Experts of a small language model.
Training: a variant of SOAP for the experts, 538M tokens, 9261 steps.
Below are experts of layer 7 (counted from 0) of a mixture-of-experts language model. Rows are named router (the router's row for the expert), gate (a neuron's input weights, with its number), up (a neuron's input weights, with its number) and show model dimensions 0-191. Each number is 500 + 40 x the weight over its row's rms, rounded and kept within 0 to 999. Numbers have three digits each.
Before each expert's rows: "gets" lists some tokens that make up at least twice as much of what it gets as of all text. This comes from a sample of Wikipedia text that the model never trained on. Tokens count by the router's weight.

# expert 160
gets: " a", " A", " No", " I", " no", " an"
router:584491466509545542478520497515439570528514495435449461533461457500568463477543484512508413499470516503462457490486475491466433497615462527514474523461457457522548443525475480490523486423513554466491460477488511556517481500471548467468485488488484463516520539497473544484574544467481505535503544465519489534417556563446564449519438455484477547516482463553443592491545483509505467549568514547474508562483442459433540425482479424488438446488560459478513480542518484506445482408466557456524502557495432460445523503526481495479569491474537501539492459513542440554485545478549547440
gate0:484499558555500561466456429532520506597493492450504489433459421555497458567493484486421443430455464514531477543462451574487543511461464522499480471521449477519530516508552476581539500466431485565482516506502446562487462531530498489547467456461436480543523485478467515500501530567507477582449455472464495526522503536504435524501495527475490531495441506426454482430480474466531532475463498484522532521496489585551480413436581409527504496507519460568489499483516521496532506467482497505447482531440477546435486480520478485519473516481453535426525446513588463478480481583388496499
up0:443517581523555583559455424472491542577506572467554483495427438541464500563475510473524442480461484527537495531449475524552579484452429543475470443508459529527535521503517496503520510413472493503473538516522456519479495541596486518515499471456443491530550534530487539493490455479499554519477461512428541522573476477479455555477480496391501513550483493461486486467496501498515506480531435489519525509523513551514472472498590403554489564507516419594507508545531505463533546484502487513471464539486454555428511473481508491487504541452489479468469486510576492474502490613422439516

# expert 4
gets: "s", "n", "e", "is", "es", "m"
router:542504473490568533520525458482515525481522456510447484563517497585484566489604477501488474527476553522470503502470539485485518486542415460535541520448489459507500492513513485442486500512550513463546521513572456507561478558488539522437566529514513450504478452472526499510546519462445470419535517502477593467466451599496520500479434471454526484454473494423479493471497526553467544555553427485526534542503520469459535404462437490562470568533521509579476473490454423421522548500499476500532536460489456471478529511488439502514548496515563483481483433528528440516474525462490644485
gate1:519504497478550512524433476528469543577499534546570484472508539560487476471584475481469431491493507409451481471499508471537516524427520476475514513451527524567510444471520516484521469536588512577547482581536540525513474462508518437460549535514508452484526436444529484536500487468416555493457461436508568510500539489489460478464462547472485434543472510577508544510522509481471436504484481498552438517473423533497478464455430429550475517389511524531412454499497484464498603488504599463503573468478527493455505453507523538447519462496450537507475493518539467487466519490543471560
up1:469437492582512521535479495488629513453535514567546458471597483434456478380557548485506548522493469533442505531494505511520504508565545463578459467516498455517490521498527519457498531488517475466548490496504489544543525556488456535462507435497483552481458499513458446451526484561499500570608522557494470518536519456561512493476540486520493529562495498488546426503538529489492456554521476536439500491515500501550477526541519445561463471504527484511494576416403452534510470472500501495555405554484503536538457507454479492489512507530424502490507444495547500508430510477444597521

# expert 72
gets: " |", ":", ";", " -", " :", "born"
router:513533499526544525492530470427509511492554450433542435474509489543572503471561447478534534618471538506441406527426498534420467432584481477484517490478481470469493493457459458508419584479488466484520453510468514504502469480467562481464535478501506536526487498522533520548513467431504466520561553559561509487448479505491538526458502453569533489555523490476544521463511543525480565539489550447548515533491505495487485411454451442576448472526565502496467461511505436475428561480483466572522559502456542453444480525517435546495501558474517433525500462514529483512469578544508543496
gate0:456425511546495499513483438484531491390470499524496475550573547412516494585593484433514441481524496476501512515541548491486490494503519478445443496438511487512540508571497479447499481537542449522515520432489497471597569427570464520453505514551568512418585472490458499545487458477493516533497517479521499557547503572498448547528500536507462543518479516493490393519534535534502546489584504516518527547496473484419518424561545475576464538543530528544448444472561427478513527504460510550500500482479546485554473474494506541477463430448493490555533498512516543467523498507473461525
up0:472447491533498496571519425490515472395467486518502507523528545442503454547569471433478483461534499504491522551494569431524440504518533485427500524457461536509550517529517506448510518544491469519492508429538484438565561432557422541431473522543590548428557470484489506530486453464496542519511519500508514536542466561530472529536482515511460530528490481489491399492526514506540534533578498542559485552500490503466517412552521490562457585529499551557447450477539474489526498506453533536560532501483515524536462482491497507488483441377467480566540447530494541436535515515469446540

# expert 55
gets: " to", " would", " can", " not", " did", " made"
router:516465512498550543573616487482455523471554483441435524551460438503543502465589483533553502511469483451447441565418549478447435467521481498528417515462467500504565475528534494478499539527541548468455484526538440533577484559505477450484489473520420499451513488543544511540539473482457491526487469495516497444532489532447444461493489479516454468509469540511519495478519553588432528526538538541489511551565525440438543498465509508553441433509536445537498464504537416532515492466509499494594502533420519494473530492497504547514546514464532454544524498544469419576458547519535503473
gate1:528510510483538572579497482424450531455526484477474532520515436496536467491433502528481464535516547420486512501435639432427491475491534510508509467515488514521542474557481513469481541516482543551522424437462457438547500491500404574457536459487443387493484591542478489553525443506528469441424579507482473512461471428534477529512517490516474494544524460494534492518469530486541505527578467514475510471612483453488478508514447524534499528494535478522567513529544487548518533460464527495511474478489501525486539503527517450496485571469512502449531539425535549574527556441488492509
up1:519520483516513475512579504416471521448475471476485543451467492530494441492500457567505482478472508425520405552511589470460532478568475493511515486540513549563516450512483510486486518516530564498539431495540412488499466469522504562470511504539518456513423605501535483503621403465485485502515492480457538561466437422560448506480527514512552502477510546539552495488508486442553568469489456505508498494534482451531472489542568485506467484510562537491552484479596446498477485425459523453539472445428535544426486504530470482520531525525497522513486452424451534554472566507501543493

# expert 47
gets: " a", " an", " the", " his", " two", " one"
router:570446484556571524523579477484436572518576450392505469527489430504566490465579484456495464561450540441514489512430503450527495455509450512547465534468500447520541490563513523518508513443523502485536478479480504523526501479458501392481500531545525466512495460513529523494543543461518514508474522527522526444459503534418475435493497470485460522482473433512518510489557572548484524544514531549468510486548436424508528470488517482542418440573497472521469399530482455492447471486449540473500523534495424485493553547492488483514506505507578487586556408516485498518442550467548528502
gate1:523498467521495531493523463563545446490497542451581493591459525471497506513576444484448488498478558456412494462638519485449478526483467465434436467559552555503550492483465478441570532435473502535540506509514519486487477516556549475512522526536474479553536479486516550520508512472520476540444450559561438569499428569468521522496452448552466507534459543520483506420469518534466509546497517511371580508446494511518461490482540511519505539499469562513496493507542520507544526544487540498466453477500533530588437501518509491470480554503452512554519516449567537502428561515528515476
up1:516502476526485549465496454537523441472548498446559524548398527482552509538486448526499483484470557465424538431537497522424499520452453524446444442513487559474517501464433446475545523472520537503520499490467500446489465522537488462509638523496504458556504542502520504419542484443470526513496505517518452497523427575491493452496416467545476512533485532485459508410470526446468479527485484454462511477443509489500493517485516495491459562507423494579506597472531533532516552566512510493451451496552551514555436463499517521475499587471426507520535499478564523515383497462520483455

# expert 98
gets: " is", " was", " has", " are", " had", " have"
router:560489519524541540504574454503483495493588475467432477557425457516493532455537520512556477533471553484459420543375500472492444473510487529512476514484499473432500477563520498512457515482509562465571481535471426557539442525510511483503521509522418459455528504509486524483552520414486543508602544485479542494502482471473455490495491483505522513499477487495533500458488538467472561583531490530512495530542471501441504445483464503514484444516629461542499455516505512471463463451472501566514523512474433571456533537547519533565527516481532454593552429532489476584488538441511560447
gate1:520454478514458531464540532467411476482468530450553481477458498487477523506545472474473513524468567539538503457516535544501453424476505527529551444472434468411494441495468511470557516474505480534459457559500479481468609440468473459462459569537508506490469548483505469527531481544555496549533518487512500425558502512497522544445523572412506524507482448515492523510496516516486525481523485455420533424584590499501512430486495508538505542576435547507565477405457485507456522502473551492549523418426534528435531531502505542454522469474504472555455519497555516477452555454410500481
up1:502485453482453541521524527474417505477482511529541475461463450422452508477550501476466552509491584527526454463488523548544485506479539549508533495501448481413489478489476541420534546452521514552458466523498484425408556458469424476448513543515495513477490564493523477529528493533547500553533461539481506406548498501522534537438548565453513541492475482536516485465493496497523487493505481469439526430524626477505526458523487527528488534587421533509586519400455477508429561523454555510550528428466482545456504532468508556461468448499512492517486526491501595483451504467433497475

# expert 173
gets: "=", "s", " =", " Awards", " career", " election"
router:502475515543514519502544468451530519537499487497396488522476447530565508499531493520479461504460500483484458520467455494462448468489422468571488482466447455484484460546540463519493535482423573485530450529545481558492419466430543473481446531516451422474455493528502574552527558441557471567501504498495461534410510520507503470475466442500479502476501476427547534440522511510489533468546511562532516550507560474528478456446458482567437526482488455529410487449493487444473442437500451524490513542411456510422505513504511452589525517543542468522541485552534466557499612526510540516
gate0:486523535523513541481504508563495555487527536514376508454542474462482448497507525501476458491503500483464517462462460402505414502453478473494471463430395458458483498559530452548519579541570455473538498508467518450518464540505494533422464484471456523559527569443442455489448552462561501502528525450482532555417539523544541534534506550444465532518482413409513443417512510484550531537520504488514468528517520516518478467466520454538524510562533448500558504530493495551475434467484526546490479472440487522484440547551454455495468426428488477486513520522482529522486553570545524520
up0:431494489481471467524434477459498529487528527509571451525487541461552528587487492544556507477485521450551454525539512489444518470519492487557525550587468541518494494448476499434577466525529536543521503473508513562438549489540521416496557500544516466449522474490526578537492459479518515479507566463489492442567506483533482528476551410467489486481485538543480523492440515586469565540533470566456455490468517469474491432463541537540482456496506587449519540427475499498502523511513544425470547440487545503559463475439526569524469546587461474493505492462533486478492453474366513455

# expert 66
gets: " |", ";", " /", " –", " faced"
router:510542471527536537518516466489493521510513422472477464494407399489515549491547422420551507552468492472473439501457553483455507438549457548660499496457484452478510474503511460486477534455425504486492479522431505537505507490475561478449535437518510492492488453557518552539516495437469475522493549499543518485503501522489507497494475470512478520488493560467541504436536509585510478498520503549524593508564459443454499461486452454510422479549492420508525463553483401488488468444447520505549510455458500437522565488546506482513524571489570455513520415533475474510488545464537540544
gate0:579502486473527474557465537525511513476506515468395528452598458552522528518525502547431428477443473408533562504498506583537543452505521470502517477386523602447516434507492488488432496499489474492448533514504507482529491492499468461422447527515491570480519488478480519566498464455454492534508453543506545511417529418441482519501428459470506440466485509531524413528500494477508557516556520528454494503439542530431452462506596502508428549481505512541463474544529480486538492491462508554529504491574528519464479510521474451508543486498412484492469488519516455508548561496507469559
up0:468486462491462506510526566448478489464456384532574512495461597467518484400444506463521574452502545526428482577560526575558453517504468524417479517600496461510482493479515538437542497517474534548471511487496485533470521504531504450554571485468488476483516507481513519514524560478500423469483567462530491491597471528496600513475491511532506518484519560536483586515525501522485457518481497476472482515521505442579544483529422454502537486516518542470522542467464510532435526541510527527516467557470493485509484491546598515476488495520526525532540547464429584488449469511437514428

# expert 118
gets: " was", " is", " were", " are", " be", " been"
router:541517536580536503489529467491472529481583473470434521563437455538482520388554508525510442556456537439466448549399543473462419446527436504524465554475506428447511522557545453522484529468509521481585446541466449536515434486497546495536523503539475516454457461521496497498506539500491536548563542528461532490495467474497505480484467488494476461488481503490564483476484542513487538576494530536506515479545434517476501477485511506540490427523596561545448496500517493445424459496485484548509487497477432504433560505547518574574513518518542495564519470597471472537490506470559548439
gate2:491519484464514423456456495549597594552589491596551474525530439508451460529516493494444530434525442576443526469558493486514419472495474500481412541427459478477472443506513513514513496531521512502538530501523467541500571486472530458542512502525532489521571488497451535515441489421531458531540543544482487553403538514515461479591468498509516503550475454522487504459474474445510543528489556497476518516464493491466552527561540482488480561487521459528477561530510462519458538523502464524566573487499484461402519468458538520571534484490511476507500519621534517527553536501554524507
up2:534478458559471577522547438476419439427409520432493504484461528497511477430469490528531452553466519403578465506491521476422548475518466473498587464477515527487463528490458458452507520466469493512470479542494504481502483534479512555459470453490487542523412482530534415471520497576528498464497450474503500423554481487480491512380475498527549493448553508451483477546465543571503455477505464502494447532497513519540471415479462507469493449501481548427510476473474550448557511457494513476377441518487485511545502482567470482460509533479516556491485452435448477464434477491510512479

# expert 22
gets: " |", "|", ";", " days"
router:526501474493480493494473565524552515409549465394502495496412444513493554511498470436479471480407486497504431525465526476553444483540466534564562502472448495494475415521493418544436536524512507489535480555512458562506445442436585453463554537489454496445460523551488490508507482458563459518469601516564465526527444492443532495488503508560461498475440474519536534437485525549520561559499489468502524532510496479485537440467482440557500525501499485469459450538525387457480525428493471502517492500403438490493514497560501498508531516481542553531530417516488492513488522480524539473
gate0:387463525435387570524517430432448545492501503476477488524542568479553490451508513499453490510513483537539504445481512442492490461584469542518482492493502565469471522546519476503520495441508449392508459453476474471456544392497604475436487437493477490463517528512550477465508501495503453461539548504485493452484440528458521558545442541505504556466427511520491512480485497522449507465503510482491475515502516529568502462502461475489500483544526525473411566473460445484527568478537460520502491527563521453472548572549554418513468504450541565564523551463515560502559495510526517490
up0:411444505483389553499511470427457594451484535465498492493500543474548477482546505549444501492519472527510486440531498476558488498544458502555479520520496562474491524529521451517466488504498452414497520478502518433492536422524521460415534412475476485487561473510505496459459514484507480439546580526457522446525445500457503523541461576510457521454413559518538508480467480518489502450519515491439461544443552517512545449522451489462481455546519481473446543473489495497526548477535469470495468479553528480536542586527558403545434514498497490503531555486521556497617475563547541528

# expert 125
gets: "ton", "on", "man", "ford", "ham", "ley"
router:491544487488499583463516506490458501443509429488423463493531502566519577483526486542567473491471558436519505509487483458533442424514482499510514547452488501474532456495473502500503559504482548537460406460433469493508522544512529456501537539552448469464465442480567576529514530524500472468517538498533587485523535499512497517445494464467481463446476454488542554515547519563490527537568530488492518515625497458505538453494490551529443486514508511579524427585467457455461517490476508521532626443471456534504505473520437519512494486501597461492542436488502465545385502478537522503
gate2:527476511540493533500505563476472553464495438486528516463556524472552487452456500441463566474516492500535531449536516563529470506488506572466569511493462520448488468481434419406483552499556548465434459425554502504543493594501488505557552442542516508489494440486512520507477496528397470509522499486506441529501523534542458512493490507460514490574512456533606512427494422501509469504487457476449476485508596519445476514541527490431475550479494563535448470452492526477559460497413499550526514509458458466558529530535590519553504572510515470517438434526496480501428493437521495511
up2:510412456479539501464447524578520456521571522552529497481467419497511475496490524519446444473527538415463506524382462474569543520520452469452477529555434479480509499442483486510428419464502490498506499453517470499513522476572458512485565512479466417581439515520540430499501423511514480481531457527482549441488475390467513477508463542519511504470580448542477499535444522468510564475504489489483488442548521433503492497512489497560461461509504512460565583462432518539435497536503541543486461465533504453459501476485452541517484510528500447484505556514503415483504471557564547543

# expert 59
gets: ".", ":", ",", "–", "°", " $"
router:514508502518606490568489458406486555492515417454502470569473492515559557408519403486498515550474501514461461583512489486492482469489493505520501545508404499500530521544485458539520513468531475499508509569489472475524487520517558446532484456527512451477521442541475491519484463498525515520533495560507460535508535457501518517476513392517460503555470471483498464446559513555456573572492562510522551460522463428452540484474443406519489476490535504539512483507433449497459483429468431585487584526536486462439525551543500539517512565463528459526494531501525460491391504554488523521
gate0:479534410529450541556554496522551518418584510533476493458488519503438567503524450501568456505460488539436561492487512498444529516535475480482462481526519504531578502504598470471514553480457424498488511494479518482490528578479514416511534447483525470565528522546498483441480485538483505526513522505542521554460504541403498465509425436502502465428519451438527521481512414419447517493467590395489554437462511492529537454435520449530485414479464477517439431577541513508547463486537479482529470500502459504509480450506526494479467487467493494548520485439499486493539498516429501466
up0:500490569466475470447477488477472432574422464492505474521510472526520462512477549499439573505529465451524473510503506473527483473460521560567523537441476495466474486485424517520515475508570567478486476510499502500529492413516480589453507559515499536461465486448470546579522540461531504519465483485471483433519498477580503509522551528468517546573447559554495485485498576563567441484496402590483472584544463522463481495571482559470470607528550479480533532432498510501431530518503534529459526453537548478484503475469475455498581509517508461488500551584494535471463553502567511541

# expert 188
gets: " a", " the", " an", ":", " of", " at"
router:559445525557518468531475463469544534516530391401499468532454469476554509482524499490462502562451578457463444563453517467495487492533452509494532508461497462460513513534563504438482487368463474485514463487475477508548510546509543499457499478508507472494452468541501528439489482495507479528459539520577571431545478480455533470448503443420411482510486425472484589528529542476525497553557543505547493549565454502520490444443523434538441453527545423486498453498543488411462548474443490517536539516519468506498474504538526481542540468462564535496503423527438464539504500503505488502
gate0:564473500532448510505552570455525469487485476465480413535480451523526556550546507511449489515565502480456566557481457500494496450432527488566528452587536549540524486532496493542509484524511451472455504566510493499487522440502497489508446517506468487429533498503570485514492469533473509497502498542509534579483532489498493478533573571526478465569456510535496534514603442510445475502529451513546531521551526545539472467442577506458584473485408585466521475436518441511515523536453431531474491483587386493487497496476455522505527489597417468522497458499459458533495509556510500449
up0:588573512540521487499477631474547526487518516491487543537540438495508556471423544505486471505571441453426567560493543512535409415462470427513483486571505510455560475511489493492513506447510527530496489532525520452504544481522429508478496513473499526448467480523491470517478455511508495498485472502520499572479454483465481522517564511502422436531412408575515423554539399461510443480537493450568462453615481500475468454478509524476559530487458513442532477527517472462512492513458454479519529526490486452546510463525491513488536441510476485454475467532485441534512486538483530442

# expert 54
gets: "s", "ed", "ing", " said", "es", " announced"
router:519524511491574556539581495448530598479545448449422455600466467534522506486581433504520452499462519464484458556482546462428479469504488464541442482515485447450561501571475511430500494458499561484493435529487477496557439527548539543510502522582478427447465485488464500502561490464516455476479509546450520504486507560485432465493494491521458467500461485450577488451543569531523537552560536518467548522515517456466508479488444496586475524556538512548452483487546496481491538437526477527534507582459486522434516478528500498513529514469487495494567455565510513594438512508523516447
gate0:454511525519493486468518498482501469453468537535477447506530524433494541497463548520515486460555525469516548500421547450574529496486512537475550468614401530469478506566560470520510472480520457526416483567469533448505496512480532508478521494482503436572494467580554481516470510484478457577536432439467514532448465554534572445548510481458524510473551528375433492512509493520451506465477564493509448513517452467459563540508414508507495565483494532526459498494457438486489430508519508485478536514501470495520464508425503526423452507522504452508527588584510496490455601513465523506
up0:516488437534475517524482462499491530550504469499566574451501467553479517526474496442500491508494517541506398484515468490487498462469544476520492513376562483456478527473495471489483468458458470496602480449507473546517546543553506506533480539492493597507534477387453514497497505507559575442493534522521483555513505446498428540433549477499507471498447478514547548507555499474536487484515488513523516466483572544533479479511565458501535533512564443445536485521538561562501544445519534532449498422544509501525582550547534451563523442425505581534466498452456458495532417559564517487

# expert 153
gets: "%", "0", "5", "2", "8", "000"
router:531490511507539580508495489503523501461540483475466494568483533524596508425545418496493453523465510536496465555492500429491497472542432565507518562455442512466519481489543547470470464478470486499507403603482494519521518483487541484535532420497511485438456466513535510532520514523583496527562558600510507455536472462486545449449526451511476478453472417477593503459499488487469591572518580469469520483510478478506581477473500471532480485493614530492483428484499489474483525446467511428505525494473489483495511501504521537576498533463609502469519514557453429536456496508540521465
gate0:518521512561596565532483475497567565473419619480478483501596464546535377501491506566482468478472488482548444557587454539508532481574550538452517482503577496491551447484524474494507466522521462523496481483495464505533479477494574531490520477477507483501469426498486539508538499498475500523520504489483496529501495464491548479446477584484532450541496514403573525516525505479549552520517459480502507503442469471454538483557491489494433476476551470528513432515514526486508529434593509481485488467566487436541452444547499508563537529486464499520516542499512514510459438583497401442
up0:493486504501548549485474500475570539492475582499471465471525472554601479559488458484455524495538480500572444473510506499465493495472578501445519480469551523476570452507498517489524411535517553485508428480481478531560451535544534467502514548495517535466470501548445465546591460504535464488495493458515426545505439430507478461437509524484512591511460507464518500517521495525474536482508486483524496520502527506476550498546552476438449516443548522511478463540518538552492472396557447448552537461542495409574472456577488484506481511446506516491490495518489457569362473582500504422

# expert 181
gets: "ed", "d", "ted", " released", " used", " held"
router:518465506508535578417593474461504572472564463462393476538435442513514479500575497509568502501476515465445453494487550477462448461493417499566499511463471467508576488490502507406537534472475519493546415515444442540549457472525557507504534515553479441464441481547499525475526460476473495500497525576511452494478450580490499469503464465524420475525472496518559514421552500539472544508507512474505595518559496426451528488463508486539472490539545462599489490454530515511468506483493473540516509528459509491470514498521525508521536513475494487525525435601441486529426552538535510447
gate2:486506564478439557540530479568514498453518548507490519521479468467474529475469490561526502500512521474480510511541418428530521530528497504477476483521450476518460487486444566482465415488515492452472539455492435481532457505440450493525609469542547505470461529443570494478477482525615575472482546528489616484530580552502522470565552554523455443514440562553585437571459484544473499494558475461523422486484496445514486532529445484477544464545496474415534559503500509472497472503453471548486530510501542531553478533462486517431547518482479490496477462536527573493432460511503528459
up2:421561489534490471437513517559482450519513458507541487504508474430526453451460508460506478436447527484453455518441544543410485510525531557498484523483601433447516510493528503549534556493486542550487513484504510481508463508531528577428431481445512470539454509524500499488513456489506474492546499507489519512477521506503461502456597514464456518526459478585569568417487530416419471531503535543470545432443483468496559487500523464518448593502559483562532518486500502555489524527538471508567474602490464441457448456547520541553432503414532507530511510527498471523572514528478527517

# expert 20
gets: " the", "s", " both", " Great", " this", " his"
router:485465483558474566529536491528522528453462448474502445504443481531536508437505468505506487565502559407447521443409525487503466428549479525551526528458474422474522461497579496508429568432503554471470438515491438514570474514481558467505468457510514458524480446615532511461504527483488513515532441534526506497450546508442503517474450445433441488434510481487502607495545589521537492536571496465553464550485476434461482449475518513509426500496522489557458496551437434458500517500509518528578534456484446427462480507542531509507539541507560484502469485548497499511503531475492536492
gate0:487451573450512438485518529526468463543432511514520488535500526535629495524454534462459472452542504487479479512581499494534478460545437489504473555440442496533449586477489521490441527444511532515468539474467460446524515532404527525474452515523521519538535537463487571463445493451512428477529469456464467529463466546549502459423468496509480392538596536549566491543508519525468455476441509494468458531544452448463449451522511507508455527511484494557456581489542470507506490492528518510596475491451444474469532504539567428530443443511461500521469449507511522483515501449456527539
up0:404513462523561534524500471487564507527471535428533516441458471463476540468512490531470527532493449513588522511525446537491585526499446505566525513456495568439485488472430534517489511532480530552533500488455505514508544430516549447431514527541489540471538570512514484548544499476425450465561471500434435510515481503511523502532474448429483481577509472482515499493455524526497502451489406524501527516478500396561520509591499508532475489490462495479568523508476447463425599508546568530446516482499447477483495458475525463490539572500475547535446464503521474476443552434435430445

# expert 132
gets: "s", "ly", " also", " only", "ally", "es"
router:526471540549501568475555489555447522471557480445458502477490442514509502482485448507563455524484559418388484510474524507468461501596476468542494508462524429467550466531582460516515538498488531453545480576499458576528457454506528516463557519478517451451463504578513504510556494448519484487501523463523483524504495570487559442491484484489490550480454455542536490426527480487459519515605556522550583565543521430465516489459529488520445516495520503495493454506479523467444509412480497513566543531489480505495530489559513529530467473535548466490576498536498465514415491484429584414
gate0:498536460533449544460493523473511419470459501493498531478490508445439600492411512483505490492553505504418570536467459436463535496514506527441555520434503520538503491489448476528493528504540484539444544447484552539574441542490580525462551513546490511505502464540464472530435568544501513477530439496415533497521471528545501478470478568490528425462506513537484559517469473484502522492473506557382504574500502556472476500467448485509570503505408528457515485462549522498545536536475604582465524459499513461472519461534506526487496436443508551489498576518480500414513526511508559436
up0:482508485496517445494493523431541542546477478465501424550479478536566458540518507539503562540452525494516533479522539443503558510453512442563449541517576542531505516548585484492541500548494479450569456489456580468532533503444527521460492474521502501452509487537529519535537528495461471521559568500534407536455450463453538477510550447502444502550555464492468457484518519566437487484535518511525528491526527493495561499554544489530509489537514573566502487508524433495503456406572456387450475536507526449499522509475533485518510532522521399460481465477563431511458497557409427539

# expert 75
gets: "s", "ti", " Fo", "rs", " Ver", " du"
router:452515603523498508524466449565493470464471447473508475552483468550545559522544474493555446505465506435456501571485465495479470523576481508541480519459458442425582490485511467498504514494512466496467491545485436512547541495428504434477607479555475469466507511520542568511583501516483454535435497487492531540522565533447450486530499532438366509530431492567532549514577550558496508484488507500490526559481453449481513444421488468533461491503497521563455449545497490453477541466468486502544517568467499485461570509474471488512531499513564493538500445533459464508424527511491501422
gate0:429578514491558544508485508431533440498548460540466454560536576432558481517510499505507449464472582520458523557494463458509503513527469550508550568487501486409524481498492574490539485553543511414535521553479501477497509544480422440462495542455435495517499516420490541505560489509543525476476518473501594568490500493501530470575537561487456471534517496492473472480505453513522563496449463503550511465544445458404499470481538458491442465525539474535547489503534506537506569486471447528453572517414541502554502492518460499549497430498466471511496465460504458584474492519492450403
up0:513496506519455487506508547483519572501506501455469531554411486524471513489563481511474494525504456506447506448508463488477496505541517523488537506521573550467496543458526565547495504442404497519468524457533500485508500474471592505488534427514490545455474538562472478442431535552505373576544504538487463508494556570507535514481486473568593467451551585465513553557527485471484509477444571448424497525523526560502511450531568459465577456470512501405460499452451530550496513529474501450501463526519460535443517557510519479463496518495459481424493553525503476481495531469424527585

# expert 116
gets: "ly", " more", " most", " other", " some", " much"
router:486510519535509519545512455574470542436484447461434464489480444548539535459506506471524485533433520408432470564453530469458470474554485452528524468495498461467542450544502490512548579455420483493552512533487508487503473492518563466468505537549513544500497475565523517511530497427517578502572507543523563478495521552424493479460500533526419505483491405538503504483547551543458536555552567557535531540526441378446502514483496500506446536478565493458534499459459481467479449481464535506539503532463480498467485564507511498546522491527580421523577471524482498533458571554498542446
gate0:453571525536516448517566447568459472457497513543423537508497527428539524515503493527549420500452460501431517543507554483535517485503480513520493468481526516528530528570551499534428515492462460469524557423611497543512515486455480515473484470525473474456475584438485471493554478411539478495495560510480560547506550426548494543555507506504512463447462559516549567520506498503499463491533552525464494537501495469575505577500518500498451564524544453553465445522485524527483470487414455490567394482538509501552480581540527457525499467465460483457434449481568467537526561533490507476
up0:526578505524506531491532498562480525490511526570524522460445435498536477503488469547541490487425447521454566511479477491485549495552518564542500458506505415478540542516578479550477518435512465486505521496549419525492519484543475524507472573528429550465460520564549500431503430442521475482523555484437453533480559484417443461549508458516523531496499549470554503510531410537473521454546549566527472515508520451540509581543474430454447576496502526432471546496500463500465464467435513497502494445522490545474483586458583471574502487463494451507539437464489462522508559499453520448

# expert 190
gets: " the", " The", "The", " this", " his", " His"
router:481477496530493506566550468485464551470503532488490412498451488505589464458519473473508483541461575463481433504443469422449456419467479581576484527447486499434547485531534492482473516438523560503486475557448481548555476495470592438459503535532496495511461443488490491462527528496538425498514567532457503521483560540465512459473484469437455553554464467451514581551521483534574535605537551561507518534508488453457492466517532469524450433540525508537482484537501508414453537514480491513477503545445431482477494567517500507509556499537565452575500531481494516525440558491481510490
gate0:488526509472501457449459524511477533457492517526431527515465528445498537486509482510464508515517420589497534502483492467604486428418524560465495473449408482488514530528506465542465552434546467525515547509468386500454507481412538491418554483442450517512532472454510536492461409541449526503466524511478480512552509507471513494501461523437493458453479483423503514494483523436519464443533509501498447542490605500539425460502475474510558534510529422449513488466497542478548493520493490468444549441512446517498479490423464479495477515570474513552562475495489415551497496423443449547
up0:460488517498509506453476487529455534480471471518500569532465555432467520479477487563488504554532486553530517467500524462631491459462476479426485525437448483447529507506453517514482527423552463597483560501533375522462464497458581482474546447474458529487528480447533493512477451535476538515505471510510546542545512527464542531456484521446562477493490467433521502578466458467531458505522563477507457549469592501533448436475499508458535495476543445446527508511513503487590482464456556474459590468498478466560458482457494470485517509541496504540483478447477395527501453407494482504

# expert 60
gets: " the", " The", " his", "The", "s", " its"
router:513431515523497518564602462505452530463575449437501465519463461500558515511533450462520458567479605380498417483459480440487459443487470531558459492444488462483548494530549492438468560420513549498480484537452467521596473488468547422535532480525480477487509480502492517486531516495515514524507503547518509504471525505471499468495503505452397524483442430515474515523525520542496544629542524533549547523527485426514496472495516519560416435540525472543459452534493462417510486530473503572488531541507459485440476557513502502524540501489573464485531466527489516502484482468540526507
gate1:515480461459498458523482452533505564423491505430515557530441499492492542523523512482453511505523521524504545490470424522411489442592507383435495515496493565439537520476369461505455520537473529517420489534496534495447522520557471530452471546471473511500529467556467494477471563494489537438552530473470564520493435554518501488366458553460493569437439452500482517559579554534481461505498482474514551476477446498466456484514537482439527481502517447524484473522541516496565509525514525480471548545489538487505504498520557448517474562562515517501461552544535498444510524557539541507
up1:544528501459509492544482463507483520472450485468515561501399499484527522509544533477482475506512564526534544428481481491430485460577511401400462520483507543471587498495410499510479555521494514459375492504487537529486509516546485530430477553472471497480524484538478497445481572485452545457559550444510553526459480528485436474390486550491541571463415456485504519531552520517489451487477496487559586460446504492464427501521510526450514463521518491562508513468526458477577508521504532491477535490493531512525504471528525437516485561541533479488455537541580493481510572570559529543